Experts of a small language model.
Experts: 256 experts in each of 12 layers, 6 picks a token, a softmax router, a shared expert of 64 neurons.
Below are experts of layer 2 (counted from 0) of a mixture-of-experts language model. Rows are named gate (a neuron's input weights, with its number), up (a neuron's input weights, with its number), down (a neuron's output weights, with its number) and show model dimensions 80-159. Each number is 128 + 24 x the weight over its row's rms, rounded and kept within 0 to 255. Numbers have three digits each.
Before each expert's rows: a language model's description of what the expert responds to. This comes from a sample of Wikipedia text that the model never trained on.

# expert 50
It responds to: Opening pieces of capitalized names and places after the or a table bar, such as Lanc, Royal, Fl, F, Si, plus day numbers before months.
gate0:110097127107093151114140110089109109094136119102128121157095152149152123123161134179147145089114152085109122133174142116143149108149158123126084105125121116121131138165115178138151067130138120085164120146138087117157102134116125101122150061
up0:081117127082139136140129123138113163149147104115097139152083137180173128116147145130081144110134139114127137152132127124123135127171126129153112125117126081103143122152112137163169093155137134134180145175118106110153115138128115120144182105
down0:129124127101090139096105140089084142096112138115107120161090158110143098110165143112118160094132144120137115089147145127112138138171121102132096114148146125110144139173102161155173096149163118085174112165122091113164133163128138129125133139

# expert 25
It responds to: First three digits of four-digit years in dates and lifespans, such as 182 in (1827–1861), 201 in 2019, 196.
gate1:105147179128076098139107083154102154127095145166164116183125140097170111155122112129137101116166101134086159141143106145160158135117096127110114127123110107156155133148131140107091142095138085132097129117151130130134105117118107116128141104
up1:153100074116144124158169135149129157115120137116100115118128166138118096096111150088095151142099155136159137106099146151099107125108141115140128137161145139112133119121109145119158094144130146113147145092121138129118092147119120159128143133
down1:101129127120177152142159136125111123132126128106124114107152112119105116148130151133153092113156135159136145120096141105153100130093105164147145137080138116118120144161104147134117094143171119124171132113153127119126139116104187147114102095

# expert 54
It responds to: Word pieces after a first letter or article, often in foreign names or rare words: nec(k), Fer(enc), Pon(chatoula), Red(emp)tor.
gate0:141116131130109149114142129153083161111104171129178107168116148127077133139141172116098122129157126139145106134107096144171120131132140149144163135144125107180101117112167132093105069129138152102127141109058121089117119177126096117138133150
up0:097115145103127139140142095152134143136158120151121184124129098131132147105165109199125135126106153114139167107123149133122121144104147107139140114113141102114157179141168141142109127131119124135150160194132122127100163130175149150137137122
down0:173105109086125159097106122135120103116135144172132123106123093113175130143113122142110145124098120106142181109133141114139134113124130097087134125159106142130129085111129168140164144117157144138145121152147125140086154097098141124136143124

# expert 38
It responds to: Equals signs in LaTeX equations and cuneiform sign lists, and the = opening a new article title after a blank line.
gate0:141144144144141132129094143116129095127104147101170103069170136145090111127091120127142117116176122135122134071145130082132094114168095113135125113129149162084131125129123177153151102110125142138113124161143153142127124108163140127106119157
up0:184143123157155122112087144143093063106092126113187145058174169124118089116121136104119138162141112141106100073123155128140134121150083140114143113118148117107122140105158172141150111098096129132084111128131123096143135138118135143076151153
down0:137128111141149112127151111111141145089150132119092066103134098136114139138181145107153137092075137124154146144127149114134120082122135146125113115126126120156151114136093142101155110135147087099150150130107153085127097128135094137132193145

# expert 14
It responds to: The first three digits of a four-digit year in dates and tables, such as 199, 200, 201, before the final digit.
gate0:165128146136110145133115115145124141106095124105111143108079143143111108136148119124176103162146098126146143103190103142179105168126121172120137140154114121138150147130114069138119133177161150135104137112162151110162113103135118142140114110
up0:188172104136149125155159147086124198136072135103128117162097126131133101099159120104134159168167142133171101139159158140137138124101119159131122151147148126112114107137129107111099145095132112114175109132131090130137125106136147176122128099
down0:160133152099180090153116110104146168155158093115149112113133159131142127135065125086100130132127128146142156126148148143124108099081120111165080117151135152149120137111158142115136139152144093165141152139093136140158129156126123160145126141

# expert 58
It responds to: Month names or their completions (Jan-uary, April, September) after dates, and word-initial stems like sent, resc, necess, census in prose.
gate0:084104117105115088121155098145141130113092125158094135112121136106144120123119105166128113093134115110160143138086174132141129135134106138126170187133134139115166166169115133112102170138120133133137153138154126121153090106154126135117149147
up0:196116154148132194127116149109122134150160123109173127112173148154140139160125139114128150130103137142109123091152073131129112120133146105129099073097134114149090105117128119116141111120135139130115107107087117139116146154094133131130123102
down0:131142123117123154100151157122102136131118118093122147152184102145106136133155141142160153128103148160099144121160101184113112140152124134159109105137151114142140118081143144158151090140142134135120158112133139152119142103150130130197095144

# expert 3
It responds to: Word-ending pieces like possessive 's, -ed, -ing, -es, -est, often in sports reports: champion|s, decid|es, endors|ed.
gate0:124128124114115129150146173092104115139109163138111122101163150115102131145096125103109092155098142051100078150142099078137133102113152133115119106157113143146142104128161108142121116139094160122123158140143146117152134152101162096109104139
up0:147102082155142138136185100102132102093120101093175130117150110168140121097143137138153124152102099138146122125186103116115097146154108125126101123077127079131097140103123168141149131148141174149139129133132088136123142122137082143137147141
down0:133110147060133148111127161142086126118100142171090117172178159155113158136126103099160147124125122144130141148112138086154169148139145133147140162161119147164141141147154119121125126132130122122152152154123144131172125105178166112124087132

# expert 62
It responds to: Final pieces of nouns and adjectives just before a comma or period, such as -tive, -tion, space, service, often in technical or expository text.
gate1:146146100165149118077169103174116090158097131125072109100108160080132107086118171125151149146136118141082169134100123092142119121132144162134124136154112162102139168137107083120157141140123141161159133122152092156141126156170136099143136129
up1:107113136121117119105111142106140163134146104077134122157113113150102110163106124132118114126135133112128114128107113086133135134096121133122148126114175159168134135168117207147091155106154128098081111116158138145131106160148138119133111068
down1:162141109074144107128165145115131113172159120145127125123127125114077116137139129138123150126127142133134150111079143145128178140119122106121148121149169194096133098139117137192108153129109104141134168137120114115120129151109161115111129122